{"activation": "tanh_gelu", "balance_bias": false, "init_std_router": 0.0314, "vocab_size": 4096, "norm": "layernorm", "init_std_down": 0.0, "decay_shape": "linear", "final_lr_fraction": 0.05, "z_loss": 0.0001, "train_tokens": 465600000}
Below are experts of layer 4 (counted from 0) of a mixture-of-experts language model. Rows are named router (the router's row for the expert), up (a neuron's input weights, with its number) and show model dimensions 0-223. Each number is 128 + 24 x the weight over its row's rms, rounded and kept within 0 to 255.
After each expert's rows: "comes after" lists some tokens at least twice as common just before its tokens as in all text. This comes from a sample of Wikipedia text that the model never trained on. Tokens count by the router's weight.

# expert 41
router [147 138  92 157 114 119 134 133 133 117  98 116 146 144 144 141  82 133 165 142 185 173  80 141 108 146 129 125  97 172  96 111 100 129 111 137 133 121  92 138 108 124  98 177 159 124 167 113 124  74 155 118 139 126 117 127 100 154 142 156 111 134  97 141  95 160 144 131 117 132 134 133 109 137 118  85 148 187 142 127 140 101 126 106 143 138 120 129 113 114 124 120  88 115 169 142 107 146  79  89 141 150 139 160 119 128 122 100 154 158 130 140 135 108  88  89 109 167 141 140 124 145 189 140 115 140 140 120 144 137 135 142 117 123  88 142 102 113 115 117 140 114 115 163 108 104 124 119  70 139 148 125 171  60 160 159 161 114 114 148 161 110 118 112 114 134 149 141 135 164 101 124 123 138 121 107  99 130 157 135 116  76  86 113 113 150 134 150 137 125 136 120 122 103 122 103 127 167 116 113 127 105 106 148 156 135 195 190 118 110 171 117 119 104 147 162  98 136 145 158 138 136 102 147]
up2 [111 132 152 118 111 116 117 113 115  89 147  85  90 145 166 125 146 125 109 121 156 156 111 114 102  86 133 138 133  81 121 104  97 135 148 144 120 123 100 130 167 162 118 118 143 166 124 167  95 158 141  87 114 162 125 125 134 118  90 112 131 160 154 161 130 127 173 109 152  91 155 100 133 141 159 128 112  84 122 108 141 166 153 155 138 104 113 163 102 131 138 100 140  85  99 169 108 122 117 139 158 132 174 126 136 150 148 141 159 130 116 102 134 127 109 132 128 161 145 150 155 142 129 129 181 138  94 173 162 121 114 127 171 128 168 155 100 137 109 153 140 120 126 154 190 150 105 155  84 131 143 140 114  70 117 112 108 138 127 169 109 123 102 115  96 139 131 136 117 106 130 127 102 154 120 108 159 127 119 168 134 128 148 154 134 157 120 129 120 125 144 103 195 128 133  92 115 162 186 137 137 145 106 129  98  98  99 136 133 169 125 136 100 151 118 114  88 127  95 139  94  96  86 112]
up3 [103 118 127 141 160 119 136 133 157 115 110 146 138 131 117 119 113 105 128 131 122  99 131 114 146 138 139  78 145 134 129 146 117 142  96 105 109 132 145 133 115 125 138 141 112 109  98 146 107 104  90 136 110 130 132  84 118 146 166 116 143 111  95 119 120  92 101 104 123 115 148 101 106 143 137  90 114 120 154 121 152 125 139 126  94 148 139 150 127 108 118 137 142  85 137 133 131 126 113 112 126 127 133 149 100 126 107 135 138 103 119 144 109 146 181 132  86 114 217 116 159 169 125 147 102 145 131 139 132 154 132 174 156 111 123 133 109 175 161  87 151 153 166 144 102 114 131 111 101 102 131 145 141  59 112  90 140 155 133 135 123  85 144 163 148 132 127  85 177 112 150  95  87 147 162  84 138  86  82 134 166  87 139 115 141 192 124  96 143 103 157 113 120 129 146 121  65 134 141 113 145 174  99 151 128 157 171 146 199 135 125 116 112 147 147 140 121 147 146 144 105 148 141 138]
comes after: "\n", "\n\n", ".", " by", " and", ";"

# expert 35
router [118 146 117 162 101  90 142 105 122 148 146 142 137 134 143  77 153 126  93 154 123 145  89 154 134 136 146 160 171 145 154 113 103 133 124 127 147 152 121 116 124 124 195 117 145 143 171 109 122  88 163 113 137 114 116 119 118 151 120 152 116 178 132 117 125 109 101 117 131 111  98 102  79 124 125 153 106 116 160  95  91  96 126 141 144 121 184 103 102 184 130 165 130 139 100 160 102 165 165 117 122 103 145 113 168 109 146 132 104 163 177 115 167 153  74 122 147 154 112 133 127 112 127 105 128 127 126 150 147 109 127  92  88 133 134 124  99 130  82 135 117 119 102 125 158  90 122  99 109 150 144 165 102 162  97 113 120 183 126 118 142 126 135 137  81 125 161 134  98 105 116 169 108 117 144 158 100 130 161  77 141 130 106 139 160 128 123 150 125 111 166 113 116 133 135  89  81 106 124 140 130 122 126 146  92 111 116  96  89 109 162 125 144 112 138  93 148 137 157 101 159 138 137 135]
up4 [126 124 137 104 124  96  99  94 143  86 106 124 131  71 170 128 114 142 176 146 162  90 110 127  99 142 131 150 127  84 121 142 128 109 104 106 156 101 144  94 109 144 139 151 121 156 122 167 139 117 143  88 135  97 127 104 120 117 147 123  97 126 181 135 140 114 143  64 131 104  88 127 174 100 128 116 132 150  93 153 122 129 125  90  99 120 155  81 130 130 131 106 131  77 116 135 104  85 126 125 101 166 181 135 121 132 165 115 121 158 165 148 128 149 144 126  77 166 118 138 151 172 133 109 160 103 103 160 157 145 150 162 145 133 142 103 164 158 117 135 158 101 132 133 164 154 116 119 149 104  90 117 136 103 146 150 130 138  93 135 143 107 136  81  96 164 156 115 130 102 103 142 154 122 141 127 160 112 137 157 131 159 118 114 116  85 100 119 169 154 140 165 143 172 136 132 122 169 146 119  78 137 100 125 135 167 128 127 129 154 155 129 122 102 115 118 104 103 122 132 135 129 134 153]
up5 [175  83 123 131 148  72 125 133 121 126 120 128 182 104 111 146  94  55 138 179 108 107 143  90 102 130 128 125 132 115 126 115 124 136  97 167 116 150 137 110 114 107 134 137 110 112 116 160 154 130 151 128 120 150 192 104 168 128 146 108 139 104 157 115  90 109 151 105 175 123 157 170 134 179  95 152 109 124 106 178 127 110 130 151 122 133 134 132 129 146 132 151 119 131 151 169 100 108 123 143 144  80 116 165 137 150 172 121 129 147  71  93 109 130 172 124 121 120 178 111 105 165 140 104 119 127 146 112 145  94 141 131 150 138 144 137 142 155 131 143 153  74 121 116 136 163 122 153  74 119 110 147 145 121  85 115 169 108 127 139 146 105  98 133 117 161 138 117  77 123 136  79 107 177 105 103 143 105 122 113 107 120 140 141 146 144 112  96 114 151  95 121 137 120 132 102 116 141 140 106 127  93 114 113 117 143 133 144 117 145 114 135 125 101 125 174 131 131 125 121 149  95 137 171]
comes after: " K", " C", " T", " I", " N", " W"

# expert 23
router [137 136  93  98 138 115 124 130 106 127 147 129 112  98 127 133 115 128 102  79 103 119 124 104 118  89 102 130 171 119 162 155 141 132  95 107 113 142 168 141 101 157 159 122 130 132 102 107 116 108 151 120 151 125 131 142 107 119 144 151 130 150  75 132 121 136 126 146 137 137 129 143 159  77 142 109  89  87 121 125 133 112 126 147 119 126 125 160 108 170 114 162 118 138  70 159 106 148 136  78 138 131 105 142 113 120 135 149 121 127 155  73 162 142 107 156 124 131 170 110 117 142 133 126 146 129 123 149 174 179 131  77 135 153 142 188  69 121  86 149 156 145 151 109 106  82 168 164 119 111 120 175 105 131 137 118  75 159  90  99 115 120 107 149  95 151 137 100 113 135 125 186 152 111 132 189 155 107 144 139 121 137 128 135 111 166 125 149 150 134 134  75 113 140 175 107 114 112 137 127 129 117 119 137 128 178 112 125 139 131 149  74 144 126 142  93 143 135 130 113 121 132 111 105]
up3 [115 128 129 143 125 122 146 149 149 137 133 173 145 111 107 130 130 121 154 120 133  99 150 120 150 125 119 113 148 127 129 119 131 104 160  67 120  95 169 138  99 131 148 130 121 130 107 130 124  88  95 132 119 121 116 145 137 138 120 104 126 102 109 115 121 117 119 110 143 136 190 101 139 127 131 144 143 110  55 105 155  91 115 102 125 203 141 124 114 157 125 114 129 107 164 141 148  95 114 117 123 125 143 118 110 142 132  96 127 127 146 120  93 134 170 151  95  55 193 134 112 146 111 121 135 129 108 107 143 174 124 150 139 142 122 155 136 145 168 110 144 149 132 114  95 129 176 140 101  85 111 140 108  89 111 109  81 178 125 128 123 138 117 136 123 132 163  91 158 126 149 102 120 143 150 114 146 103  84 132 127 113 130 142 153 146 126 103 110 128 151 111 138 121 159  94  59 172 120 144 178 185  87 121 140 173 164 166 129 123 142 120  90 153 127  87 121 132 149 140 132 143 161 108]
up4 [ 95  98 145  87 115 112 107  67 141 126 124 102 129 103 123 119  92 140 133 122 146 145 109 116  99 125 125 128  81  74 144 147  66 117 117 113 149 117 125 111  83 104 133 124 129 115 104 137 149 110 121 105 151 105 112 119  89 132 124 138  95 138 141 145 159 138 128  97 130 122 120 118 142 119 102 113 127 147  93 168 127  94 109 103 101 125 130 124 143 169 138  96 155 108  84 142 143 119 137 141 125 135 154 133 136 154 146 118 112 144 150 131 118 165 160 115  64 132 104 164 146 151 140 171 174 136 130 178 130 132 155 133 141 110 128 131 136 158 135 141 153  87 158 139 150 116 124 149 131 162 137 133 124 122 152 163 134 121 150 116 132 142 168 106 131 150 155 149  92 142 124 177 169 140 114 140 124  98 148 144  91 147 130 165  92 118 149 102 172 138 171 160 150 148 109 158 109 117 138 139 105 145 140 131 177 168  77 117 125 137 135 151 124  65 115 101  90  82  65 146 147 168 147 118]
comes after: " D", " d", " F", " f", " b", " B"

# expert 4
router [109 117 147 136 124 148 109 138 114  91 185  93 149 110 141 143 160 122 133 154 112 160 114 135  92 122 146 124 109 143  54 150  72 145  70 138 126 139 133 136  92 148  97 122 180 117 114 157 128 153 164  93 158 128  92 143 122 106 119 164 125  98 106 124 135  97 129 106 112 123 118 157 109 104 110 136 130 153 150 139 155 120 140 122 110 124 112 133  93 135 146 135 131 162 139 126  68 151 140  77  93 137  61 131 131 114  99  88 172 136 137 125 133 159 107 116 131 161  98 118 157 143 158 145  91 147  88 156 148 135 137 129 127 127  89 153  92 112 122 111 135 115 129 152 100 141 131 140 133 111 154 119  61 145 113 170 124 176  97 126 114 107 108 106 111 152 170 164 164 181 101 176 117 130 154 133 114 133 163 135 131 127  94 131 169 114 155 154 119 133 171 144  93 122 136 127 142 136 137 132 148 131 114 122 156 131 151 180 103 127 136  92 119 133 120 113 111 136 132 120 135 141 111 124]
up0 [ 97 133 165 139 157 140 116 135 131 136 132 135  99 139 133 128 127 136 105  98 136 102  71 161 177  92 119 143  98  95 133 115 135 129 152 107 155 126 130 154 124 130 114 116 124 132 114 109  99 135  93 130 131  95 155 105 149 106 162 102 127 122  93 108 145 149 173 132 133 119 126 141 128 160 114 119 119 152 170 128 106 131 132 145 131 150 169 135 134  81 103 132 133 103 134 163 102 155 134 156 112 161 127 120 111  89 133 125  95 117 119 126 111 150 107  94 117 105 116 145 155 150 125  96 134  77 120 164 106 119 154 119 122 124 143 143 110 146 153 115 124 110 147 107 140 176 137 123 126 132 163 155 132 123 109 130 106 162 162 128 114 138 117  84  92  85 148 118 128 142 132 126  72 131  81 151 108 165 138 134 151 119  96 135 141 102  91 153  51 124 134 116 147 116 116 194 183 151 114 127 168 142 126 176 111 146 120 164 122 146 108 110 151 131 118  77 221 147 126 152  83 138 107 119]
up1 [118 118 185 120 143 133 168 150 165 154 125 102  96 118 119  86  99 121 113 100 153 137 119 129 140 149 125 158  97 131 133 101  93 123 131  99 136 122 121 170 151 157 144 125 123 152 122 126  88  81 120 132  92 164 104 144 130 163 142 113 118 117  75 135 132 131 138 149 145 154  97 106  86 116 113 143 111 104 114 152 125 144  83 142 113 148 163 141 130 114 115  68 121 133 138 150 105 158 105 167 108 142 146 144 121 105 131 140 143 122 145 149 105 111 124 110 133 149 167 119 159 115 146  82 140 138 132 145 120 122  97 125 119 132 127  82 116 155  88 168 127 150 181 100 135 139  77 149 118 170 123  62 169 142 131 158 180 146 130 134 101 157 145 120 118 113 110 151 119 150 139 141 132 105 149 172 125 116 134 155 135 135 132 125 126 126 178 116 121 126  95 107  83  95  64 104 132 149 136 153 134 127  79 180  94 147 113 121 105 170 106 113 118 151 138 140 132  93 134 163 154  93 117 112]
comes after: " \"", " (", " | \"", " | ", "/", "\n\n"

# expert 52
router [ 67 148 110 129  86 122 130 128 133 122 136 149 120 117 154  80 121 127 104  99 184  99 162 129 150 114 124 141 115 129 183  80 113 112 136  91 116  99 156 121 125 144 156 126 161 106 119 130 120  74 157 134 138 153 169 122 124 152 160  86 157 168 152 110 157 124 127  83  69 145 128 132 126  70 150 149 120 126 115  50 113 123 138 146 157 147 176 118 112  91 116 160 119 157 127 135 132 134 152 110 142 127 152 138 134 147 114 135 125 131 155 162 152 137  68 167 124 133 148 120 159 114 109  92 136 125 114 130 120  99 130 167 102 115 124 106 124 120  86 123 114  81 113 121 141 121 126 120 114 153  94 145 106 101  84  92 175 145 135 120 123 101 129 126 111 139 152 148  96 106 112 147 134 141 118 128 147 151 159 114 176 107 114 146 148 134 140 139 111 136 121  96 126 150 140 102  85 109 100 141 177 157 104 130 121  83 112 118 130 162 120 135 133 164 128 147 173 116 142 151 136 154 138 117]
up2 [120 152  97 154  69 144 116  85 132 163 136 153  91 111 119 130 150 126 154 154 161 167  86 135 117 132 112 150 133 103 114 120 119 115 149 119 115 114 120 131 167 128  97 152 142 123 153 134 114 140 103 105 105 128  92 135 124 148 129 111 125 183 156 173 153 148  94 128 139  93 113 115 103 161 181 142  62 141  92  79 153 128 124 146 110 132  97 148 164 146 148  96 151 112  90 163 112 174 144 108 171 121 141  85 176 159 116 117 153 134 139 122 127  78 124 107 123 130 130 142 134  92 113 125 160 127 144 124 158 114 132 116 143 110 104 135  98 121 117 147 115 116 125  86 165 173 118 131  74 134 150  97 135  72 147 117 119 158 159 152 130 170  65 126 128 138 127 145 169  99 160 148 127 120 125 112 171 111 119 136 141 113 111 166 137 163 118 136 110 149 117 138 129 149 119 100 129 144 169 120 131 115 112 145  87  91 114 127  91 128 172 116 124 152 109 108 144 153 131 127 137 106 109 121]
up3 [116 125 129 142 121 142 157 146 127  95 128 138 146 110 132  98  99 105 124 115  85 143 149  86 145 110 130  86 129  94  88 136 160 117 114 110  62 105 141 167 133 171 147 145 124 139 131 147 140  95 127 134 140 124 111 116 118 176 139 133 134 107 102 121 150 104 116  92 111 145 185 104 123 140 104  91 151 141 142 129 141 121 134  76 104 160 125 135  92 119 137 125 130 114 139 109 132  77 107  99 141 101 103 160 119 150 121 125 136 101 125 101  95 159 190 143  93 103 215 114 128 143 120 175 107 142 132 120 167 192 141 155 154 138 103 118 128 164 166 109 128 119 177 126 104 127 128 143 117 106 105 127 146  85 120 147  80 159 138 117 120  99 132 163 144 149 116  79 149 118 149 104 146 149 116 152 144  92 106 104 113 110 134 144 129 171 124  94 137 124 127 127 153 128 147 141 104 112  96 150 159 176 103 156 152 127 138 174 135 125 153 122  97 128 105 124 105 116 117 136 130 160 152 127]
comes after: " P", " p", " O", "- P", " | P", " T"

# expert 2
router [134 125 143  97 157 126 120 159 160 107 135 124 102 135 121 133  91 113 135 154 126 186 147 118 149 104 175 131 118 130 140 125 172 109 158 106  99 141 117 130 101 154 109 136 147 141 146 171 120  95 128 147 168 140 112  99 155 129 102 167 150  87 143 104 108 120 122 155 131 162 135 147 111 114 129 156  93 159 153 127 142 104 115 117 112 136 129 131 110 126 156 105  97 159 137  88 113 110 157 156  72 116 119 115 124 153  83 102 159  89 136 131 124 145 116 168 147 134 161 138 132 123 129  92 188 131 112 166 181 114 119 153 128 123  92 189 116 147 130 124 136 134 130  87  81 159 104 113 138  86 124 101 162 150 176 121 157 113 160  94 128 113 145 148 104 120 155 139 150 158 140 123 125 123 158 118 123  95 131  83 164 144 147 150 126 126 139 127 142 118 120 156 125 101 106 137 108 121 153 115 112 136 133  93 148 113 170 177 100 114  99 158 126 139 118  94  85 100  69 127 136 122 128  73]
up1 [152 100 176 106 132 114 159 108 140 103 101 157 103 108 130 120  98 149 121  93 107 109 150 148 158 151 160 140  87 174 125 118 109 129  81 114 155 163 144 135 113 183 106 155 139 124 124 119  85 127 131 146  76 156  97 133 138 116  95 105 134 155  85 138 103 152 132 118 155 107 105 155 100 118 143 124 143 121 119 158 146 139 145 161 139 146 137 156 128 159  88  78  86 135 126 143 144 128 154 131 106 151 150 136 153 114 122 146 128 104  93 159 119 184 138  91 112 145 158 127 170  87 138 104 157 119 144 131 113 109 117 100 149 129 106 157  82 120  85 139 117 126 172 141 143 116  75 122 105 116 141  88 158 135 123 163 152 154 142 110 109 129 128 119 109 109 100 117 142 132 121 129 161 137 106 129 155  95 127 154 132 160 114 125 140 167 173 132 115 125  89 104 113 120 113 120 124 156 126 154 144 119  71 119  77 144 108 125  96 168 118 111 129 150  69  97 121 127 158 135 170  93 131 121]
up2 [143 179 144 111 100 118 152 128 127  84 149 166  99 125 135 114 141  87 160 135 171 163 152 112 113 135 135 151 104  77 126 116 132 155 135 139 110 147 148 122 156 141  92 126 159 136 101 155 120 116 121  87  72 119 143 137 164 121 150 103 148 146 116 150 112 140 131  96 142  89 130 105 140 165 152 114  94 113 121 110 131 140 139 150 113 146 114 146 147 158 118  80 155 129  47 159 109 135 122 103 184 112 155  80 136 146 111 123 124 148 147 109 107 119 101  93 142 136 110 136 176 125  92  96 207 168 102 165 135 115 129 123 136 101 136 142  95 108  86 113 135 100 118 154 157 163 100 160 116 155 121 134 126 132 110 135 107 140 146 162 109 165 101 141 128 145 120 149 171  96 146 115 139 121 132 150 160 115  96 136 134 142 139 157 127 148 143 112 138 150 174 112 157 123  93 117 113 140 145  91 122 148 109 124 108 113 104 142 128 114 160 132 137 128 113 111 134 162 106  72 111 100 144  97]
comes after: " | ", " ", " (", ": ", ", ", ") | "

# expert 28
router [151  95 143 123 142 138 121 113 183 112 133 124  99 113  98 144  78 101 107 109 121 168  85 148 101 125 168 128 115 172 138 122 126 127 119 152 119 140 146 117 112 165 122  97 187 145 135 156 114  80  70  95 135 132  99 104 141 133  98 172  90 113 111 101 131 109 151 139 165 136 155 122 163 111 148 150 145 125 160 103  63 109 119 120 121 125 152 155 112 135 138 113 114 141 149 121 104 101 125 130 108 162 125 117  89 132 105 138 108 125 116 116 138 137 104 107 128 127 171 116 153  97 133 148 156 135 174 124 142 171 109 140 127  90  85  99 127 123 112 124 163 106 142 168  90 114 114 130 148  70 121 125 123 192 164 161 171 124 169 116 129 119 138 127 100 120 177 112 115 148 112  80 144 139 164 141 174  81 172 128 140 121 118 115 119 110 124 142 133 140 117 113 132 105 108 104 134 104 163 151 114 162 154 120 165 119 146 118 141  99 149 142 129 110 141 104 129 109 106 131 135 173 114 141]
up4 [122 107 166 126 124 110 158  89 136  61  95 135 133 115 137 149 122 147 163 140 138 144 112 126 128 137 160 135  83 105 144 158  86 110 124 115 137  85 116 129 101 113 157 143 144 115 114 121 164 153 152  76 117 108 123 142 134  88 146  98  88 137 132 125 105 126 112  95 124  85  81 137 145 115 155 138 154 167 111 200 113 114 130 122 117  71 120 110 123 102 129 107 141 128 119 134 123 139 140 145 126 151 160 132 118 132 151 115 111 144 171 132 125 138 175  73  82 128 152 155 162 154 131 169 134 128  89 181 105 152 175 168 139 109  95 128 111 165 141 140 120  87 156 128 126 123 116 139 122 123  89 153 132  96 128 117 121 129 147 136 132 117 134  61 146 142 133 123 131 119 124 177 136 107 134 138 136 115 135 109 117 158 132 177 105 144 129 136 184 121 165 138 128 128 169 112  91 120 149 121 114 135 135 117 171 158 104 113 144 116 136 117 116 113 137 129  92  76 174 126 157 164 149 129]
up5 [136  89 120  93 130  94 101 115 119 160 167 148 156 133 108 149 139 102  99 146 129  88 169  90 110 129 101 132 127 101 104 136 134 151 111 167 143 184 144 137 148 115 149 126 111 118 136 122  95 124 118  82 144 135 207 102 156 108 149 104 126 129 126 107  99 140 132 129 162 126 149 156 148 108 110 153  88 148  85 129 110 119 102 125 121 140 111 135 135 109 156 135 106 137 124 185  78 153 106  92 141 147 128 152 124 160 148 126 117 155  86 109 155 109 168 118  80 122 181 109 123 122 148  96 128 136 158 137 109  96 145 130 147 117 132 134 154 115 133 165 135 106 133 113 132 153 136 128 103 133 121  92 143 145  76 155 157 156 162 145 116 104 108 142 105 141  96  79  76 109 124 105 112 116 116 128 173 158  88 128 105 113 138 133 114 169  91 140 122 157 136  67 159 137 116 134 145 120 141  90 128 118 128  69 137  89 140 112 104 150 122 124 160 120 150 157 130 130 106 134 138  95 155 141]
comes after: " |", ",", "-", ":", "|", " of"

# expert 48
router [110 132 112 112 102 136 120 174 136  83 132 122 138 169 127 142 100 120 152 166 150 173 137 116 116 122 177 121  85 157 129 131 156 135  97 110  75 134 102 106 137 150 126 150 108 151 104 159 102 148 148 127 181 141 111 109 137 112 120 121 125 112 117 130 105 158 148 156 131 127  93 142 112 136 128 143  98 158  73 143 113 149 124 118 124 127 157 117 108 140 117 118 119 144 146 130  74 125  86 123 123 119 152  86 118 132  97 133 153 145 146 143 113 134 106 135 125 167 107 182 139 142  99 134 139 137 129 156 129 133 146 167 118  88  81 127 140 113 144 113 150  94 149 105  71 146 102 107 113 107  99  97 149 155 173 156 158 138 135 122 102 117 131 111 103 121 178 153 158 166 134 156 165 129 143 159 156 125 122 136 128 100 164  89 164 156 122 159  98 106 117 141 106 101  88 102 134 101 120 101 144 134 117  89 131 124 172 168 106 120 147  97 182 128 120 112  96 177 118  97 106 171 130 107]
up4 [125 130 147 104 118 105 151 106 152  97 123 140  97 109 131 138 145 174 172  92 146 156 119 114  75 124 107 105  90 113 134 166  79 117 118 134 142 115 128  96 105 124 111 145 150 135 114 133 137 147 166 105 118  87  87 129 142  99 130 133 147 151 133 109 134 130 118  77 119  84  90 112 144 114 111 113 110 145 116 155 144 155 114  93 103 132 139 128 153 131 120 127 111 120  76 112  91 119 169 159 159 124 179 125 118 147 130 144  81 143 169 153 120 150 152  98  79 129 106 184 179 140 111 134 135 121 112 175 151 136 162 166 138 112 141 110 148 141 136 170 112 112 160 110 138 117 139 137 138 136  96 117 131  96 123 116 126 104 158 141 125 123 128  94 138 162 138 111 123 135 141 168 162 130 104 153 137  82 158 107 107 136 124 145  87 148 162  71 201 128 149 140 157 123 135 137 144  90 169 109 106 144 111 111 179 110 107 120 111 165 140 144  99 122 124 137 128 136 114 112 158 156 134 154]
up5 [152  86 132 105 113  88 168 146 123 110 146 124 115 110 121 157 152 115 143 165 125 125 131 116 128 137 140 116 131  85 125 129 129 169 113 155 131 118 131 110 144 125 101 119  99 130 103 135 141 148 110  91 119 125 164 164 175 130 123 132 135 106 140 115 123 118 144 128 206 105 168 178 151 135  90 141  79 140  65 141 108 111 113 170 106 150 103 172 170 127 148 166 122 122 121  96  92 155 118 128 112 144 101 157 114 158 136  94 115 130 108 109 148 111 172 142 101 122 184 125 174 110 131  95 136 137 159 134 136 104 147 154 107 134 121 131 127 119 124 128 121  49 111 111 155 166 135 111  95 141 104 124 171 143  87 135 161 153 158 138 127 135 129 120 126 161  81  90 144 132 141  99 126 165 118 125 141 144 116 148 118 146 112 106 142 128 108 132 141 135 134  42 150 113 121 126 145 116 170  90 110 113  97  90 146 131 140 109 109 157 121 139 143 106 158 155 107 129 116 145 122 106 138 146]
comes after: " to", " and", " of", "ing", "ly", " is"

# expert 7
router [126  95 159  88 144 101 150 110 127 149 153 132 123  99 152 137 174 139 135 121 118 149 108  70 155 136 138 136 138 128 115 116 107 106 121 144 122 139 116 159 161 150  96 197 154 121 138 147 135 122 105 146 165 119 138 143 112 126 132 148 128 134  88 119 123 138 141 145 132 135 162 123 103 144 112  97 153 170 148 122 119 104 137 112 127 132 118 146  98 125 148 153 101 147 154 108 164 108 125 133  92 140  64 163 142 121  87  72 154 158 111 109 154 112 124 108 178 131  96 196  72 126 181 119 125 117 115 113 112 113 146 155 139 138 141 123 117 125 147  94 158 123 132 162 115 114 134 151 108  87 126 119 127 119 139 133 149 133  90 107 126  97 120  94 101 148 115 102 142 174  88  90 155 116  84 160  94 107 152 135  97 135 113 130 123 118 124 130 116 190 158 102 139 103 101 101 120 163 123 146 149 141 133 148 158 142 132 187 101 143 152  90 121  93 122 107 137 156 111 170 152 111 129  99]
up2 [112 134 118 132 110  82 136 101 115 136 115 131  89 112 133 116 136  93 136 118 156 181  97 139  92 133 116 165 151 119 140 100 127 116 108 120 120 136 146 137 158 139  96 124 150 150 154 119 134 112 137  73 116 137 114 136  71 112 105  89 137 143 113 165 129 133 137 127 155  66 123  93 129 165 126 160 111 157 139 112 148 157 141 113 147 139 146 149 159 111 129  91 140 111  39 153 165 162 140 125 153 116 186 108 177 192 120 128 130 123 144 101 128  96  88  77 158 129 174 139 163 123 150 118 153 139 106 132 149 119 139 143 164 128 104 140 102 101 125 164  90 127 106 158 178 156 114 178  79 104 155 135 138 126 108 146 124 149 157 139 108 165  88 161 105 134 113 153 119  96 125  88 107 128 135 119 128 115 135 164 140 143 135 148 143 132 130 134 123 117 146 117 141 140 130 111 121 157 185 109 112 132 123 132 113 118 108 142 126 132 125 116 126 125 102  89 117 158  89 120 110  94 116 129]
up3 [124 125 113 110  86 105 147 147 151 122  89 148 166  92 121  98 127  98 116 137 120 106 109 116 125 113 102 111 144 121 126 147 147 111 130 139 134 121 131 139 121 164 108 154 111 142 125 142 143 103  99 139 125 117 124 100  88 129 141  98 126  94 122 142 100  94 129 107 150 119 161 134 138 140 148 110 137 133 129 116 172 115 115 129 117 123 167 176 115 138 127 130 106 107 143 124 133  71 115 148 133  71 153 150  67 104 118 101 119  99 104  87 100  97 164 137 119 125 199 136 109 134 111 145 130 151 119 143 159 205 127 175 137 120 121 122 127 132 178  75 160 151 156 150 135 143 171 131 150  78  82 164 127 100 108 167 126 188 114 136 123  86 110 153 138 148 109 120 139 125 176 120 124 138 109 104 122 105  99 123 152 107 166 165 132 163 112  93 110 158 137 132 153 128 140 124  92 151 117 131 144 167 144 165 109 138 183 105 143 134 139 110 103 151 146 129 138 164 121 131 102 151 138 123]
comes after: "\n", "\n\n", "| ", ".", "===", " ="

# expert 24
router [143 110 142 141 136  75 127 161 143  96 108 117 171  81 145 129 120 150 129 145 126 112  99 154 134 136 138 129 106 172 125 125  71 147 107 146 136 109 114 166 120 128  82 177 138 134 126 121 101 124 145 134 126 108 125 163 112 103 106 138 109 104 132 163 156 165  91 155 126 138 137 173 125 113 112 100 194 155 121 156 123 118 128 114 145 120  97 129  95 110 162 103 106  95 190 136 120 122 129 133 127 136 103 105 135 121 110 117 146 171 112 132 154 105 115 108 194 143  91 174 102 155 136 161  87 114 146 132 129 101 113 131 143 112 116 145 119 122  97 121 125 131 180 141 106 144  88 139 114 135 184 119  91  85 147 149 124 113 152 101 117  93 131  96 102 126 169 118 162 136 162 140 114 117  72 101 141 112 111 142 126 131 101 129 153 144 127 149  91 130  99  99  95 112 129 119 143 174 181 137  97 135 148 144 162 125 191 160 121 139 152 123 134 108 142 118 116 130 129 156 141 124 136 130]
up4 [128 129 136  77  99 133 104  94 145  99  77 105 114 116 142 138 143 104 166 131 171 118  94  99  79 155 152 115  63  81 127 118  99  93 116  97 173 123 105 124 117 115 130 122 102 112 101 128 136 144 145  68  91 128 118 130 123 123 114 146 144 143 166 136 146 139 153  81 115 109 117 127 141 118 127  82 150 136  77 162 121 117 130 124  84 124 152 110 154 128  99 116 110  50 141 148 147 109 125 162 134 120 145 147 124 160 120 142 111 164 148 131 137 169 148 132 111 148 137 149 166 131 147 132 144 145 119 171 138 160 156 138 134 101 165 101 124 167 149 137 109 104 132 125 164 160 155 124 124 137 119 150 141  89 125 104 118 161 118 132 121 102 130 137 129 145 139 142 114 117 123 143 166 122 116 141 137 122 131 146 114 147 122 142  78 134 148 121 188 113 127 162 169 146 111 126 139 154 157 116 112 186 156 124 149 145  87 125 164 135 169  86 126 101 151 162  97 104 109 137 158 150 105 124]
up5 [151 110 126  99  90  80 159 145 132 142 136  98 155 110  95 168 124  76 116 184 100  98 143  64 153 157 139 140 106 123  81 102 112 123 108 126 141 170 146 147 145 115 131 142 113 104  93 155 136 130 133 116 134 125 183 114 153 115  98 140 131 120 140 130 107 161 143 108 191 100 170 168 147 132  89 125 109 147  96 117 107 117 135 153 114 122 154 125 130 137 156 111 120 148 151 127 119 156 136  98 131 144 123 154 135 152 163 100 149 133 155  91 111 109 134 123 105  96 146 116 151 145 147 106 117 122 183 133 128 102 141 139 121 127 100 146 147 131 123 149 137 119 138 129 124 158 142 132 110 173 119 141 151 152 103 125 176 147 146 114  89 109 122 135 162 163 106 104  61 109 133  76 156 147 138 121 166 134  92 150 118 118 102 104 166 138  71 162 125 144 128 111 143 139 106  99 120 121 149 106 108 134  96  92 145 140 112 156 107 140 170 136 164  86 127 145 119 148 122 102 161  92 138 122]
comes after: "\n", "3", "0", "5", "q mi", "4"